Experts of a small language model.
Training: 1059M tokens, 4040 steps.
Below are experts of layer 9 (counted from 0) of a mixture-of-experts language model. Rows are named gate (a neuron's input weights, with its number), up (a neuron's input weights, with its number) and show model dimensions 0-223. Each number is 500 + 25 x the weight over its row's rms, rounded and kept within 0 to 999. Numbers have three digits each.
Before each expert's rows: "comes after" lists some tokens at least twice as common just before its tokens as in all text. This comes from a sample of Wikipedia text that the model never trained on. Tokens count by the router's weight.

# expert 54
comes after: ",", ".", "s", " However", " but", "ed"
gate0:539488518498499510516510498481515496511465472529489528474477494507509503556514540528447496513536487482527514449512453495542494500500474527518551525436458504489519501512502505516545481534464492491459455553536511478529485484501489505493543462487492446513456506472464484527526523550481483462493518472516470504476479515524543481503532544494532496487481473472466503535491514499497495522486530522508502523484483470522488453472499503464557544458459534477513474490511559472517468525492515512553508517500499481489555538466500504493524499496511513510518520503489503506479508483464497511516479510507528510460486504516534486477505520497485492496555502530463508475486515493494510523493
up0:541481515490514512519522505492504475503485453505515527485516498489520468523511506499470509537525461472515476479504446488531491505529509524511521533473469464473494504519511495516560510507467526477479483507516496487532464486524453498532534472489501509488477506499505483525518528521509454472444464462518498485499500523498550523541539541532532493502465478524497519515510528508481476488457506518546510562474520517492451473468508475477526585481474497511494492511533558502512462469463538475488468492501502503494515511517513463488514506489468505479529544502476532487470480483485501478547500463522491511516478490505525493514483542482480517499536467508488496496474482492487557543455

# expert 1
comes after: ".", ".\n\n", ",", "8", "7", ")."
gate0:472486536502453477471518481504455524532525501505543540531474507512499530499471519484506498568498517530515499502479521474492504463488539489537482468492471519534564545442489515503486471481515511496510512495514518512437567501486471520509479511471493513436487526498464524503500530540495490521519498531455482494465479525472508482486491479531455477479521510480487484519581500538510477517508504499512497512503555490470492514491493517520520500495538499499489529496497509487481519555473537509526481466491439516482485480505489493486503514485500501485555501482508519544459542488509473529489498527492525481509467513472484459512508484502478480507549482497487526533483515505491542523516
up0:494478534528419515521492503503471489509516511531522527542457498513519542485517489487520511535508532517484477497505530488521494505456518487516483458466464523509548484501507488509499478471534528485510515523495521535443572496487478550511478538500492516465460530509489469490532495504467502490505506528471492471479478526463506476466510453528442456497505488484442482531582475523529504499503537496514482521488535526494488495512478487530526508497509497519512523496464525475490509550488501530507499478459437506496517482486520487528528505500529522496549506473484491523446516506501507522520481507509540516498496513470498457512509506494505488488506533486477514516473548499504503549518

# expert 164
comes after: "0", " ", "1", "2", "9", " ("
gate0:504430479506483506473507540495500464486496477533479491519469463507496526527464491514490509521463525473520534504504476512468510509508497509577490511525487479518466524495538475489478457524529524483522515498535515522481510518502481519547546516504483487531493491505508533502475490488500479447496488489535496510475514476523495536487479488497474500512497524510523550541532571542487486490459504524498479525488565453471490507499527489527480493503463498518455498524497509544535524512525489529510498525514492477504529468500503493520513522527539484491458481497478487541477497462510483476519496525461536528514512541500504495498496475461482511491469479483443526480471485520479470578457
up0:513481546529494540523510523504510464492484518572474518515504467510506482444498522514516436501532477491514508506467492483541502529494518473553510510510481445466497508454528522517485537489479496466526515525411458513494503481507512504525474501513527529468464520505493499518480518502510530523528479471482504526490497503504509481519507468525488500507492477494499514526535539515505539496474514484444516483553499485540492511531511508503526446511499466577477467500513522496493492496507490541539483511497465518499479476485497501494546513483530522474455524514494540477464480544483496524504456499522547482500493483488526502528479541510540519519498530496498497511516471498513544506531

# expert 110
comes after: "0", " the", "2", "1", "9", "8"
gate0:476502505499560507525494510520520491511523513542513485491471490473517508513446497482437480505507523494444509518489464508478516480440525493566496531509494486506509501476487506508462491529487494513508525501496516491508480562559471510497464496541507477526535504504512527506520515481478493495492502521524526502509522554495515516474535511521494513458504506522489522514507497498510548515527489511467481448488488490466473520510496442516475483500516524503458503556494476509489455473536515510492454549517480461471459505428523471490478475463501470508495498454497552497511485533473552495534510501507526500503495514537511503498505455489510476503493545569512502492501463531523497494492
up0:493535497484533513527510504491499518508527489537513496500464504471523500516460502484442478523507524498444484508517482506505499496446525485561505462497481507516503500502489551499480480525513498524475520500507518499473483508535481484524496487543516460511556497505520531494533495497481483517480501532506511487509489550489491504465546487513479533442493501536487515502513495507506540487511510548456452449472508493440509540499504430527487500536516509494469505573477478526497441489541536522492473512513489466475457526466524492483502461496502480510481482467504549473522471518489554491523506487501494484513506508522508502540491457476515461508498519548510490499526457501524490460498